Weights of a small mixture-of-experts language model, trained from scratch on English Wikipedia: vocabulary 10051, 5063 steps.
Below are experts of layer 3 (counted from 0) of a mixture-of-experts language model. Rows are named router (the router's row for the expert), down (a neuron's output weights, with its number) and show model dimensions 0-159. Each number is 500 + 50 x the weight over its row's rms, rounded and kept within 0 to 999. Numbers have three digits each.
Before each expert's rows: "comes before" lists some tokens at least twice as common just after its tokens as in all text. This comes from a sample of Wikipedia text that the model never trained on. Tokens count by the router's weight.

# expert 19
comes before: "|", "-", "\n", "|---|---|---|---|", "=", "|---|---|---|"
router:432471414495549552535520462417576428560562566468568505470595525523456525531501469486489612409536527559486460564482441481481420537493551411549554529494564403502460483557546451395469445549489503539509569498534407497444470542478536507566408429475567535514572536514484507479497470451503503451611462437567552525512500503540559479526546554543452529526480486507524505509533496485397392527495394523540571599581537468591422419495553473465592547506430453571528440522509524469490460457508479
down0:429487510452589443383509643469435480479436501417520510527541493440437377531483466545440486467512512425526501466526546532489390445561436512538517514505689496517537480457503488497437512441511489504497477503510477562435464587516614453495538550579552493456492520390510574569561500583498497483445445469587542531420469574520517430531473525525614493553494452510559469490422561475505506574507458589456487506503456511551472550464503493441467599415467516512496498526523455522509454497506525
down1:533479425511541439427477440558463432531499537505407515463499645517552497460525467456446526484570521575516574574493443501476408476546503467482490495534484495490510531534541491492497456527578501445509750624445500483481443511517514444487518521489515430478590493549473511493561460464378471512431503514479553484479446531450534539532500501520523562492568534478570414538493553485498523550514519491572519575508542428499525361501433505504494406542506583501525481518482455535462432455469390
down2:519492492517547544446590505436475488514494467488547508509525555460472462503571505487492505516535528490535564450548485466482519371510531535543519521541534554527436550468416600590506372549429462537493438559468556466492463519510455530498500490489409458472545567462456376502504539446316500600432424517448511494548504445479571502517496531497537534495422502476473523501472537420510461510473478429477539417550498530571517532516540554435482494505507439375487576617448526545511493664479423
down3:494510506574472437532507522623450557437419498491419585482405459428497529550546510496588516470501499512431478370480563531431514548466472562459500458437441497481523490508491483552508475483545421518472483564423501423486457502582494563459547578392436576498501476486530527563607492498542506538494533500513528492460505557485459435570535497515467501450469495506520499557498478499452628515509649436486539429495440524445571563518597431624486522522455526472445596402427466505453495532536478
down4:537510483451598414494536469502492499544640499447518455481525487469612590474456500531476528542466411464507620493524453520396523524535501523505472463467546487408491510412494588549529446597549529517522566503462466518475467540468496462548515461524580427488506532481608541490496525457484480496516466485479434425468470492508516586465500506502456645513550491512449500483610554470592485453513488522505457507501496523456367507604538508421486350500513502492535445551502345506572487467473533
down5:499489351454512465473471417561553402494553499490492481464577526532576513472441532445541511564461481459447463585416460582506586518448553492488514596525515470483502508522501568466461610385492498549510545546607518590483520537376527501521554484481520506525505545493450556468467478549471460478452487583500411512412575354474516488451505429476504489523493500455477541523481461539473480484519474517588484512500466552558467584445504350534592538502607475574552455505511495470484528554456521
down6:479496468493563553495511534523547479512491497399527545415509505473507493470480548411454548453541483489482444619573486503481477419485517490506529505497523499640421500498438390561679462490572476522526620455559584597582497514504531509590443429512501501504486542437557504477496451510500474502485504522487432582463545486442570486451452542556536566469497540490498554484482481489473444530496452551542484500497516519518426506497497510307562477495500492592501485450421510479417367556511476
down7:485510505503584475496498421517502514522509427502527501480503598388459484469505491534379500459493498508467499472441595480514515524566498512453492467421506570574492431504574605486541403533460544540452397560559510509562543537524481524473459526451494522542472527513494534590377469528454507486524528532513459556460499468423527312538515575551470501425416528500532462572547574500460361518525430482512551460427516483500463570488471558459483557543527508454431501507440566482481524659536487
down8:508476528419574484496479459588569577493526426441527422497553489467524500483482491495530573486484495589500627502459527448592513430539523516522520504519496474576506503530502404531570476488497530370543551495349506475551565496475427456605531491508421537471479539551370513552475580500515492468506429446525353439484510544498529528504502616447468502471515538495495491512486580459525520426541433479499491507495510439507452530564519592502448582530445541412479443528455566391422512535487535
down9:481475474487495450502526596514497493533563519441530566441534494459408505486477491467430451490498470522467486506447485532463487533524511506570566531446532480321556501476491476499497613542570491572630615559517627484500528507568510462531500481547463488509560526491610498531541560501443471390427526517461462474598381634506449507482544542376498501463545561501480482484477507516533507532516504506541407377487534587481490528485472594487488448492457472507495461522516514471535420393517469
down10:659504602507513589471506405451555488528470453465496504517490502474520413509497507490502485549425526489510500564487358453511590486456497524511475511421546502453501525551520494406669542468532501519548444436483615547502499504403479480504489429498612485575503483524494456470559467460495544507541561537516460510500440385495502617447529601539413389512498477460509521455487502438483455517490468497547464597445574566502571405476522525479539524539520502478454443495492532465586504445490502
down11:531448472434585444552537450602495541505489468481467501585478622499501480542514475562495487444415454463437466522481479448532541483475481455539478556505508505593499563551433505389488592572520645446502573520440406471578493627478549474524440524515518589454523528522494547493489486472478499524489474435530464441451443492493592485436568467592489498540335488465463503487412554491545494551572486470516469515543536619496505496459412490415473470514475557502465532472530484567553471584481462
down12:508573493517571521547437505454479364494492512418538515504429464573508536513469542399534457489391466491524499545478493479458555526552517481468477469501555490501530504570520436429501499552502596379392621402464460403563461498505421498499501498525487488586575509467463552490424440501502461548503505610503532466498497501580592491448525492619503447556471534505504540569486506498493454496499499485481491512451603502489584436486534500499462490544521477502364575501558444545487476493523671
down13:464551451463464482489476478449514492481495614626509527513538496540453517535441469443523540630548548513556455538509497495480488470508500543571563489486412493545488448505588439534436508518462473487539443534498537474581511546502502534493496489510464438501466499466511540550507532507545547579510448533484503426556532440426407456550438497522466532434512425483459366500504449493532630497541470647529467549507433430416455638387472462487521577418478537618480574531504546459481529419508443
down14:564418536437532522517466429499527425392452566503484502455468692539494447556532365411478553574476480466574541407471478489408497495500535503527500599470483501515523519503548404563568496520486487502566482638530553540549497463404488547477557404498493500611472497504438491568505494491477586483469517379455518508496514485472487580588462442537521495524462518443565512521470521507456574509487565519512440513487483487490534512490481493491551529613532534401459503481483547480519468493467395
down15:465537508494488498488498463451493547568566519410441549349612516519553492487509452408486557445534396473525420378490519445474452485565440476474537555483474463530564521542531562694415492506563528474494470531500555581484534453414549525557478529459498459584500511533454520485524499524560456522583501540511418553479426479447480498513520479515443479469527532503670505445502500507408520472502597515491480522455508446528457569531455527498551489503459435493509525565413494572405502471496517
down16:495483432479554493526535553552467468495500510501517507509558454481444472503545503535447506527381582523498431464523494463495455501481496465493483488569482478502521479512522451580507438438531471426490641471513566416510496499461477473555565443506448499492641570525503436530593496567482505457346495333485575442468406488501469540508491548613495443583597588503434518574499455413456490553452488576469483575438491521512541537563493549485494587531492512464516493502522428609421473518498528
down17:418474441458508516544529552513465564484533502474507521527621437558577456590481538471440500477491500502531470449557589479500595559339483467490506513502516536495598450524504454480522518582496474521451491550507494521485459532495550501531462624463457440514522499448507499585579586488558519378536439456501491440493491535517438500414519572496441506472478506494552501393451524465416526577540484526459486618512545506459447472451383446554481400517493577583508428494478581580445452518501578
down18:544500502516552530551468502526531514485530502440530460499424530502494517502544502553503472525473461520471502376516482483481523505495418527437494503541503518484415410503537627573537553519488442580533336662516475488456513467552478563523546534450465527485472490455523501524448502459480494417503616456500503500459459523445488455541510437470508550497499372479527433503512468495499547597527531494478423452481367531570454624515596470521455486407533577466484559570531421405500406578531514
down19:526510484488549535545468428498535481495636530372461485481453624527522515500366472420509568566459476450543457534530402522357525619470487456419368449500475525470499431564534461599521507525532534500496503544457433482501484527510584547505452585406525609480499542473468542533537533490450499490497518406494486454419506523554502464483522453489519539424583488426475548514514567513479585477543497454472561478503464528521505514549394527533494467468487466571500450490429475582477505530571494
down20:573526524578510497462567511485482517448585594470479488508511468513419461428541532506533591507539499510509423498526485494499507511471447534522428504538453500513484499536497566557447449429523510541552486546369435569500533641517580505386462459571548581370497435467524549490588418608519476530511521449495390443513423544491492581537490525494492528536482476364471492515511463505437456536553505477480475547565517474512518402512476530480421494474474472498483595472479598566524378457506432
down21:452451547501477561501593467512477520534579502342486495614487509626506505435498466458491521488555491496523497465566544488508508583453441454508658441518415601488467453569459450512524409497573573468492540520563426501468484516424446520549468530557455466530566526479439451478489511479495515576502428500551549523491468504574507481433498611543517475538400487628468511530509523486501462521564539504506426503499416432456502435531485449507379441490495499429546600484494490431497542573509499
down22:462590521603535472427509537420435472490490483561588453467493416505568502485544442559508466498483558593497530541483487496502474533498471509454451496503473474490536477524551548461468518366554585517554503457416447520535409464443606518485513487387529464462503596553597503514563538508569580500474478458452502484507568432492548510457565521653459524474519505459507470513502513515550503553467499496530452526535474551386403499484498491414501500487497644588551473463478467469473365518437422
down23:462484504489466475505481541527539505440496561487427460578426523534499593434608425473388560544468438482493390495516480471561500533570516577557467594443403509520457590502442436511553520530583541495442518541433569487504496498410436502484602547406567445502435536535505475518507488535438494527534502495555481410497541520437456504512538544512395499482535341519595498420540497432592520499519501489533405495485449522478515549453514477503509505535497480431483517476625606524502446490486545
down24:523479513493449487516506575496514438455594472595515542491478534486542508539535506553480478444492504544502426431500499554511474432395504402401495465460466539510469520477496505359496529539443529501477508456502600563506460458568509505522469531465544526418564511532514491537502552507577523497521520480381543408543444474478461450509463483526468495528524589578550540493539490505568520443501522628543483550463473585475452498354444569542513506527500624485475624429527554479470498497355381
down25:533450444553499447594524485477574514543553507493546557415422445528539460476501482572490497577483542510495482444475526513506453519459531475481534595471565501551568381579554514486535550504520380430557485442561556516432501413554564559598580579558544513453467458471527513527458516499500531472543528414548465537443556570474426469576513462491517496531512442494590479447377425400418477497495385492451506442483520505500425487560537646556458505447453488501491466515464580512460471516467490
down26:498537495495511496447350508507588505503449577508394566529503490515509499397558550490507523529552405485462507493347451493532448446559487500505420520476569503466509515515494476506416552487510528509529471548474550444520558508531501437547434522500594481526474565528513495521538624660500596432540418468450383501495585484536478529507403473487503487530560564494502442469489505525540511438491402507437494441484570528476472438527415523475494486547501497486494438609522404557540439562524562
down27:565534506476455425529541552590435496488547533564469500412469508502482553589411496495507486420499479566529473474483539417444568575489550513509451604502586438438523483494401476452547615532477456507489537553427544452480531482457507459516501559493376412459585439458494421521508550559555498531582494497481540434582501546560505580516491493359507460581504548578461544493460501508445523398468486447483563543491600417564502515525480414486570564440527491512545533457468505440504484447493462

# expert 10
comes before: " and", " which", " but", " the", "000", " he"
router:506474426544531435531581466501540557504502620477537548432521588469490431502553552451497529452402456496456526508477444542439445422484477482432500558548529512489535502385474542558550522560502450550574450513378410531468450492476396491523562563391582492465507555428439586510499474466497479460475487562453468449463576531504463485619439530400556495522559497456489520547538517452568445532527477452571460497471446520513551596500485562515525414557574567406475511451446509492477506543547437
down0:539563465580496404501472448438501566430493466460560422507424503513514514452544581409535503441500503474511465535605521495586553526448596507498490481523502525417551534548490441493585511507515509488483504491555465511499529519447539458489489400450498571512498491552574470479507403525504495471508530496486468503512453546502542528481585394459479484607518574512377434353521429430509480511491457574592534514488512442436490452517501513522521479580497574405504455520532510319547451595560499
down1:546483450497507477510414501506445504538577417598514505577478355512518499583511389419461485526522490546489503442451497499571546499552542498391486550519487515528506584504486494543489402484455475446421515419500476440499475603528478467498443530479492675483489466479516491522508463620567473497462479549558526581500524477443534490561465512480480522537485624500387503482412577501610451530518463536516560482387529479476601510417494500606496432528572530500471521521491479514508480488475461
down2:507398502523517547489553529493438463533507574465515533443440467525521519455535534529482489538513487558423523511504563489505540485440493391385423500526467492457439481489614498462526529542510499572499456600456498447593504410485487515650470486572422483535537488536482426518519480511398583496601503596459502522543597541510417503524456522405548537533519489464515494499498465439487494584506461524479526418406504637431553492447479563455498453433506535555396597479470482585532486482443481
down3:489549457402529500564579499506605438467524579500524506538484575394479457530518503500512520446665506481499512461518501504467478551511455429512558497450555601503525513489468504503504481500483360511459501488502446469529508454508533485505508586408643511480470507523478636427426489515449473537505529538466377473473445600483393501479483480574526575615437488443501509460449516498546518495496527411601502360502475482516427485512517528502475505490470516468518394570479576487522532478514506
down4:413478462421462552459489458413513433489521496537535562536529448522447459505406475502548553519529563644450495483428561465445497469495555544533454464522477387474508448454512508522607498602582455509546497504466486605481560535476449493498488484492538510499568588583449435520444462488498474452569508508493445500553555576506457429561536552506502499430513492571490424502498556560493504568533434505509528402505445479533558537546506546570449498464388474490437477635497410469492484647482441
down5:514501523580586521396521403545549425519525473527512416477475524473604515556475552471546495483444442508559510492597484578455452420497442497499579537405426544512497493483515504432529482496400509531553419476532529507443486477540446465494612486448584567561513444493466511458404441494504490430578502429639539439502543468592546522506493558522522515569533471451500604361463430521500519509564563516489504496568401533484552468484506520519518449497455565537577465481500500426475504494463408
down6:525466510579530498442490492507411549511475541542416537537445429569390572566512493469500464526521570443449497497422453548501482475472499479543510594552487441491505511397575531526473437512489463464526573568557525507584548592461395391528500460515481477502425514358482469509436481507515487471558502488450571485487495509402464495504521605538473716507449473522545432477506525537473498461419487535430505550519486473534599506463524546483497570534573489556543511500396459474469464502533457
down7:519393552433535483569507525577428519464540519544478502504414524449529417420583547568509422484504599476527527550499496500472473460478493505553494446507518482490524583534495632457556446599428487466504510534503391495429499569479502501501505554532505583467499597574485539476526492502533456503599371485381497473505523564497539454486654466522513520522430487504495557456490486502516489538500484368373514469454468509491507525477503519601402469492451564516433512564465479403520458458530502
down8:451477470541510548481499535513501482512596502564495518610593506441522435627484516499467501493577516477467448465501469366469579523449460523448485412508532420466453512570463381508550521487478512473620487503494445529566402501507512445493479448427486416639476490402503537500482525525492504529407472538497562492549495397527567544565497505491559491592526543606540567516510502466502379450455544502505562487535455520441392602470409544479459480537539488494454442431504473502507519520498497
down9:487497426478505484429479508467573493476479521582522468473520537543561578573507428449556463482499497546482475484501490499528644439451543542507507509441445497475495524505507584387505402445528490493498509524500523521397560485479509411415493492455530510502533577472521502427430498527570468494539396535575374505473471595457567508482526457542489392551521453649537495486667485537588453473517480494432592522489559555502454508409461480433538511513528441536547565494503452514522462411543505
down10:478568427516363557533552583492540490497544446507499503596439471532473458553477463485417486490486545534563494527538447570481537499437468447503484492612488521445524463504527403441609458517488517598527612495475508468478397552530498422552522450442509593498498501525468438465412499520509588508613579539509433384484514441498479515424531499415535447514462549558500522435539529415467475556556487504533540458445468523475568362504541536486434463488587521531479600507550502474502440467523513
down11:566485502458414519553525469511465547505469549580421472592489391572477578548498506485468559474494384563632459526457420567499399511513504571542493485544444563448498481459529458531561501507500479448495547520473565443508574453469517435395477513568601527424389473499478524491501525517581408543503436506503577401510510482523505511478498378494378522476492513507560451496522439572485452508410504526511501509529491503498566491468482498539620551464487541451520576509447554499547422417540521
down12:530557497490523515448451428525534432510554440447450559495489383415502485569523479484531498538562403513551520453501544468499480491462570444564426572540537568502521430473460498460483521512475513502511483615538560589475493498521648492372455514540442485564453545539561428505385542466446445401472554535529515549485537509492518503484522413501508537502482460548464499499529594559501533532544499571501386507481483429420541569444545575422468465502468462616472415498425438547557530512574487
down13:464499517474497509532474501620517365542531344427550624468481498432422456464394469524483509562518499534553497515426462519540511504458450406496587503512524498497422523506517477508607490494603464539499488481473466411459548480590592454486474494467498424494486431442525504488467513500626612519518498499439473571466423535468498531465552487483455608558495413470499448522562432489518505561541540455535495515498578420536505480485510458472529506456536509395557482538551602498499515589514472
down14:490495531596471391531519442456491417487547505538441533418486490511454532500443434403502571510469500523443485496502543470459504503549523519491594586460475487525557567508534427542494489443502500506528502510485496368474503401477491468578629502438516452495539420577441490511489468535507537485467418503587538496488471434516556570524495533483407475533493567502630524506549518583517524527458547426623510494570470478519372328480568441500515523594469474523474527438515490522507406483519513
down15:499546548490517543540515459496437471567550506458600483504637500522594494565494548468418415571473526523447467447415459532433489427458399513497469475496483419543494528509514523575483479515574604465404422562498435496434500523488517577491433477581565496486526503520499541603495517508507507565458519556486603469439416507486481411519541455542477399496547483514472511482497504501434552476483570624445484604445472495437493461543502478528593500471505399439538556466446589490469426568548479
down16:500554447473624533525510498551569375508597438505516428535465464544499511494559513418548591520455526499495471564545455513511540537497610408540462492463471393613554558521525467543450483572432536575483491548496500502519425513515485503506539480401496601520495497464430500464617596444513524461486548469509449507591394523448444473499424491452498476487399504633438483460487477500524497500567453463568503451479590500603576398485487452499558482464504450510473484497542475477538503455500491
down17:480564531581596502491556467449570519472477542487486428455517587529514580548518491479515425508513515562494448563547509401505453536454497546499538504521523517488531529475486492497420551478526482501483489503443482593648564511308435552506502481502581489564457460513493607471442438406487512466357492523502500503499493497540537475477463510504532529401600429591456407546382496444518538478460445470566568494459486496515498476471499469477611526494590472441451466514513408565495510523533486
down18:512474602438604505553564461562503480511542331533435494489510589530515545523516458552541467463440530462496527404501551507500472375432515451436511479577518521520486460528554406448459521520397536536577447479433514501540414443455497509453590499495597580539475475515561534507431511505534534509502527500524396476438395484470406543596462470579601501473479573512536401455430438474506504458541530510528506467473547506602453489518488507462535472485548539574486477473472497518463516585526569
down19:503520567508451501470508500494513536484521523449498547473432485539455550517555423436386642499581595482510512464508423456380497442420494506423554520484550549429469495504495511534563497580471498521564475428492540426459471577470461434461639500575504501484527594533443476440512484515482573532495517384608551552522512509485468541570482400443504500523493432475434521472540446558492495520601422612484480466506464569569478523551477529507602544467443534471529496491436573480460535499414527
down20:549467479493493539466499522446503495484576459442350455499513527528445412451476540466533536603435496514498601508510547498512525478499519555415567520572554502525583492491491451394519532446510459518552524453436583536482400502556514502454543521459496520560495509431555600435551384452525491512522533445449451513461494469475511550542450477492578568547436519496524454427470526509459578596499452511429559533477502451565546519446440458536454345591498548542540423428531493576474506509412589
down21:563479500534480493345441621465566500505516499496567484470444553456487474509536512565571546553579537543467486502563483478441483439538478530457528568519541500528474506566485477439479485531495581527486448546551350460504452449446498506562453565510493537515436515611497478499492490462491553423346391484490461400491608468555517474505501591465490481448537478542387560496488508476472443504419524619558503516546513513565535573498576501487565525492470503481539415393543432503494520456517470
down22:519469634544508506410478494461492499390463502462461462466464519504509500471499515447427446425452503440605595508518588584526469487498524642437468458508495517384514465554568498516455544478375447560499516528477510508616514493489518465438494540527542493524498443502612594475456467538684442468532494514531456534480480575433475536502504501511503567507527584504591500461511503432438438484557567543520534485418443494503449525491438465502435575495469495521505458406503594488456507496517493
down23:534391544517605497499478335628515497526527474483495489437503470481535497484479406476515470537515483513501498492538429612446574460536499637467623511519520506502425483491537542497530568574414457502459493519519468453610384572534581475479481476403551475484508455507510515435537430516520555435511593530568552484513423506401426518512568456471507477502563490495488620454502523528563465537507424442529574538469491432474468507470477472505432492505514497484577480605456520444473483485480495
down24:522499524476504548492610459509429496517429513573510495579510500496444443537442450502468414501537495504588581507581535521493497486445520447490526474342450410428635494443576473550549446557484579609503447495568503582498491455454491524393496449453591508503508474509539464553588458485521486504521459496540428565456561482446421511556501424512457470466461552508501503505499479493451526459504506495466556471582495544519562566449475639490455473484633481471548409479482489513496589525497407
down25:480494540506551578517510529459608466478567519464578478476415526511504433585485494565541533503521491561469522542500471488422525500337493534494416531494524580495550373453517531429632464554446466552496425508454502541508502397476501547504439442456419435563533628506503504473566589566460500492423530541501449485540525506553468512481482492504626471512489467471496416477456550487550500558559501515480500422470495536409491569628485504451581512482508506397433489501583465503515482551502442
down26:556517475477560422501461442621415540429565398510587485534454494481592503496402588553502431532428535431465513409593464491498366506536539423556526464538567385394544483543454587511496470525533444415475466509508438461527423464414568592508583496469527487424427505458565529585501504510554540505432475473477546527561497521469568562532520463541492520537531534518503481444531560560501460510518419454532503504523464502476496507495481529506491530502571570468531455492411512413558473554477504
down27:520518451509490443515548423637489446480502498626588420517497519501499492370440488557545468460478496477514533526508426545491486382481452491540499513529502470539556483534535495470497491506509493645497508487570458455477482490492506547490462503478448499573455491573522529504516492475511537496443515493657488628483509466493569512444506425516420503646525527423524522463569559523462420614495503455581463505507534532486413387490503442481499430431518496490498410609577517528496488453503420

# expert 14
comes before: " was", " a", " is", " be", " also", " not"
router:445426629542544401476540470588538520494596497518541493486479553444490440644599501584562512436535506442443388459410530442429488590504451406558609507433558544573418497477512491579504466468499497539526477475570532498557528459513407532449465440478460458453453466543464551558477428442465517481468491430566444491502528572453517433524496599491457477498474434460603486506525524491505454443535458432515490457471484492444482542524507555519492521551481522469455532548591426558488454479517514
down0:533515480510625533535412468539528535462577550521443580442590466481515460452514448462555490653517483428458483532499456393495502432583456410482611488531664518584535477500486503504548449541512456470475513457482527470541415438349451541503453432494539489472432519512468626488522483541405482515484423480539494548514592502532565570450460429536496528511532472431535482490505446583486535563484459513443507375504556470537482497499475469520567523498531489490469539474502509477517557512545512
down1:513557464559404570524483613504517505525507498640531549555368501517515422454510590475525561484572600492496473563521541465526438535422556523502486499514500502499517435483500466480478510460460457445554491502432540514526567479405485389504524493543395567474504556588477505403496497449446518515505449536493449456428574496505478479458510521489475523480500391673526438473518488507501506447521459401507568552484639492514543506497485516461504447501516528429425595605465522437504470500459483
down2:507453492438501562514499559633458430441429462476520474509522479409527472562472423538550507507497561504538524440505305470582532448495546474517503392543497504496599499519538485444517522501536572446504470642446425501526527527532522500559537469487456450493482436509515496638437501445530482561593523470481559388525489559502556541429487484503553499396450565505560500412500498505492504462583502532442411500492484495510460491501430586533567515398495510392516500520525566491471465481507499
down3:534500531565418473562531499553498409517515392505550438547501551530587469537485439582513540468461498535527357448420478460500504559556499519439446498517562596504373543511544503495585442508437454461438453501488538456447517626496551458522547580438554512482465473436490512460487493565450537436481541492508487553479515516535493582537473541487575439472617395525596435457500532472409511583426451501508438508487489553493576483507479496497454663443540467498569514489473491468486494504557520
down4:440589438511566352508532494376479539488386491452491521533514475501574437471480501541457510497485407511560476526490499587492457406465508420554548563494500517594433527501401404518568505508649508571490500485435480594541507505557479485457537533483496500474499543442508543500569516550452457571441500536594564525532559600538426425502545458423505486410440499472463493498483535529574426480410480455448511558514455521614488499551512536475490503536527453536482563525537463590538503498464500
down5:506407514574517559547476523551493557500504530449447491490520480544479592539576498466481493468452469496387456495543498547408605517420493457470516498500479603549497462502468566569533492503508562511507498480506516525487422533433625466644439484542509524499460499522593561443380524445414541453475529499480461530503534576456484516500478467415463571548426469536515498593499452386384540500485617525511418462446467559462450555479454488459545515626537509486479459500412487491502538518542426
down6:508537439465551528586464515501612573532522498498495535489561429482421520505479522481469551494481498439508395498449492380501505554604524598563593570510551481496447431498513435589471530499490456618532530498466490522510527553507425529388506441420518492434419544501452499408516517486491467507415497569464483418539509512415434516509482485421479556378399551562604480505511498496504501486545502532519535450521537488469513493528480553651501508466501548453422520552601440433467445538483480
down7:508545504530465501386530534500530546507545506563506537460477540480458501417555512426508593494494506512355426517441516500451490595521553649610425602497577480544517515518529477476511541548494482591427421547447513425502511461518561522474530582444490477469497497499455560495444513485486467505507489524455525511419546511491527564445571433451457580450602427409583517548475549548512529493515486496476428497486527389434505501572452598458525544540551451471498470438469396504502390487524559
down8:493454506427497553488481475522529461463460493585500501559410519492483546418518677516510510556531515513504509504472501652500419425576518518481467460520461501450444576484492407406475537383514520486499525548526427471428552512464450441465479501536552487443547455507549535506439552456421469593539493467526493509435515486441418529476505514538450521440540470520379509505580526637580526517540502553543454412504518556529523473495569606503478501594403570521532429445489540439542486518501522
down9:587510501483511579397526421454493564497489530513468458473498490492497551503510503559546521484492500514380410489542450502525446592458451556445594443588578498510474520309553492523507498538500426575516499506470541542569504513499546446411455394515521469497517448470519492502480439442483491473442510386577514530531559464560651555517505477505461438474540562484466518510582545511505436539456412566468515477473474391594589484557589478569524408480505452478553526493496471491493499539480480
down10:614448376418445423471416538525428494462558553513543543501496413466473438559529507645513469489532494479432474528529441573448537597490344470519487450527480505509476491541568508504516476568534552493525468500480447497443519526554435481501456512527471529478503528511523431497465462480468425369539539572502630430518638490517511467477571497493487551429413418532530541589492533550494461502534499474544512573504512504499513490494520542523475487499434532562445587514479514526564511368513448
down11:531486495485439571417529506497480438498419493538486494446531457531498452434497496431417570550486523494512548511402570571504455624474471505466558421506465489509494454494490526422440494474523568493545499579508448429459493541490503439546486486485515503452543567503565417404501472508573520572560502457574478468543406430571489552489494542479339464522554489480501520507610538466481595545475504482509480533495494506403488645462483382516518543565501516385545554521497531475515504508511660
down12:549517567436497495405499470504433635461466491422468414447523398534519479361502471499504441546545526588439491500520450506513512490492515574474439485480515488514450460509466495411412511487507455493491472516505477452520526506534546517556456518472497472517449533558587494589535458624587519459612544544495513534634495457490503467558566567488544492486465486502362663559452431505499487495538467500428481412548548524594532535468544464490435454489466597534482524490523464540513502423549499
down13:479555512428535390521572440474484550446547489504476425497530481536541563494382458556490452633518478524457426514474484502523532447511483520473558555477500461561442472511458563545462538507501549547498512496481506523540462527582481487577606443512524386478543549456445534558567482463416499443511483532522438640548462527400447518540474480493523535490434462544491430641490497524453482503528499493494376514503369533575566477524539514493461566409440427617484492543474471503562475530513426
down14:462588490524454497497558563543442493506491560449405510459475460497577511426480582415446507505564490435513489453546478480519535527530544519493537414513492499526579462470544546496473466544425351458540552496506556452494451514503499502478499552500530465458511549409559484585556405512491528513554571504412400508583521507493485500487462470564475502438531529532519580510498502530439607573556503449496583486517592399511500520604406425645516420486430570486570452413410525506497527506495464
down15:480514531467540478451480525548606514441523492520507535448597509495513486500560539499500548618462501519589492516501523451467487501492498469437497513505507545442534516438462458511521431446381516471448467436498499546460529521502493483422435537469557674529505466497508504475477436409503549498492485553413543375473487475510495545459429450514516466460511530475552547535497545574459500385542418629481556461452632461412454526486410491581505445602527635530556566451581488497514495523465529
down16:552465505532528498517474489378437477480515418507490469506560501578505674488530533472550491499435442535557543507534489460447475424512442501537518524545498512486556498474446529413492535434476506502487495525427511485614512449512513542513497472439518607476585521525505509587433446501540492489550533423408554501365450509406416481565477609556493539588423449478492564596541458484472454569491500531508467533498494527380478454487503540409590496604481592500497511423442546547518486532449527
down17:478501527492523458547507490615583504524511556483515482465480495496474545583420514507580425511520481487388345492494595427493499475498454470505553490501472581501457480482511485492532441499571545568505533597497524517530602489627516553488443496622426494549449504473471575518366518404524528545493534353440530540485465538492463459538485520535503478577499483344519512503489511522438428473499497467557466434532390506447501502535529523434603546451487501512553402485502493506481473523489449
down18:539403500576506481497504481513457534488460497503495515444537462477509529551532610472486516492544559519540563509504565541447481484532508408480436522508488522415588486456453519524572560595508484432484501484567571591489409473459509447514470554502440442467529442544481393485457532482444424441460476576532450383509605410473546442530452497500426514452562543451495499431507520639546560427520497440566512456421559535480469498500494497566461523486505555577399643500458574456584460463537503
down19:539559598527494612531380475559521558478555547516512399453477468546509579549534499491460549531438480591556546524426490494496434544490487529428524497495500594511487560503462515416483497514566474476490408556526506516511491557411441482538485421490507483474508510491479473500508502468533510514545491519447345558505502494502468498427512538470573432460500462484504395488443531486485428489484455401443532469533639486514486555452536553493439548548492471414437557516292472601552510527514511
down20:491511542472618422513530574563446449536447463593437513503490476515544552459556515500421451497512536588501533484464451400538451445504491481490450543500539491531500484435538475513428455522540394443509505528500532541520465527498414516444462503472586446500502499488462412490532529531544484430403533518466431557375513497515509640594470514547480539492546504501550609433549543483513492467424497432559478421512500527580495494612460634527484500417457515527462561449480531421520468518647491
down21:548504452497452469511515447493481491526594507496470385506501471525488484527420513521461415630507543502477481555544455513503454488591542387494516522492472553500490475486575457336568491572466504530494518445457511543502453526543507414436428528475497500472521480523580500407525500464454548474621510507525466595544503528498503428601405472568494560513445633497455427511499502436577484508546605504524364532555537484486538502500418500478419473506540534499470529628537494543444422522506480
down22:537456449565602532436513492583494563537497504462477502518467414463508494571448493454472550524487504513526542542529491534533582587503534537499502491495512494503506419521384508490444396472560492531524407458473560404522502632526425427477544462484548624419498506410502608531499450445555501474555491620502499505482410470454506509485459623530450487558515476498566446523461551505489494551550502507502496548490479432524533431464472538481459511491554502542456475523533504544325488357459437
down23:463480517553477410468601503514583491520346426556493482502593497578562560352391504495464532470488502504490561470488536505603462430547501478493499501506468485483516468505541565494489530432494479496549494472429515456488411560551567499598510499501544421548624569443579403493562495529539488477488453468575492499403488487488519491506535451502454543504546495527528452521550500520368515411488544543427521549498441551502440534522495462494588421589504514478534422462446489408552551535537538
down24:522501502533568518504486577559447500489478493555435455485488559534500527505520576479477482456345493481587539514501572501548520512535499342452544454510470510479498409511574483490494483516507578500458521509448473614463575446498511508495567437411566461552472487486583617501417546506515442569582608487519525457429504456464499494508477434501501517533496434501534372499498412453428433512482529476483465524447442462532517567462516590553416514511410613516452514545532406456467540563583511
down25:544523549585502484542565486393503498576461542492463535549427530443393488521498505518575488400465442503562490366599633467453503568497442610575422420490512488532502479544505525502518491489433534573519525478497484443485443560513471595479512548483606469511464549503497482548431542442465540583467522470543473535425507511493449449486502496484562453446500551470464494574476473572501543473531563517625591523529502517485414515509492476352388522460485514502496511439528485493447411425506506
down26:542510545529545502484465472499401451565523510481496521489462613554548500471507383627509542560512433573527477497472498531533454487455515489500458487489547486478521546516415491335554458565435557499467497495513632574531520497568490540422431422469545590503548370441562566430514488429406506552593501397476532510591455480504520511507485489540530525516501514547539484512465540511495429498519522485478538460472533487513538456505604435514551481459375502517472522523429470532487470517349494
down27:429472517478515498611568486490452463600470406527544475529547453448523600361487466609491529492501508588549479572480501520498533546549518506515420517522502429469436514474516493455515523456592467479497423471467544525529498489463444537461500507521477488453594510457512455503516416503520539521481433469481656554499517496439519501500506492419370521441662526546498517491629450509460445554479544498568519564508493515528466499481496431567492492561574381470446497472460563506555396503441484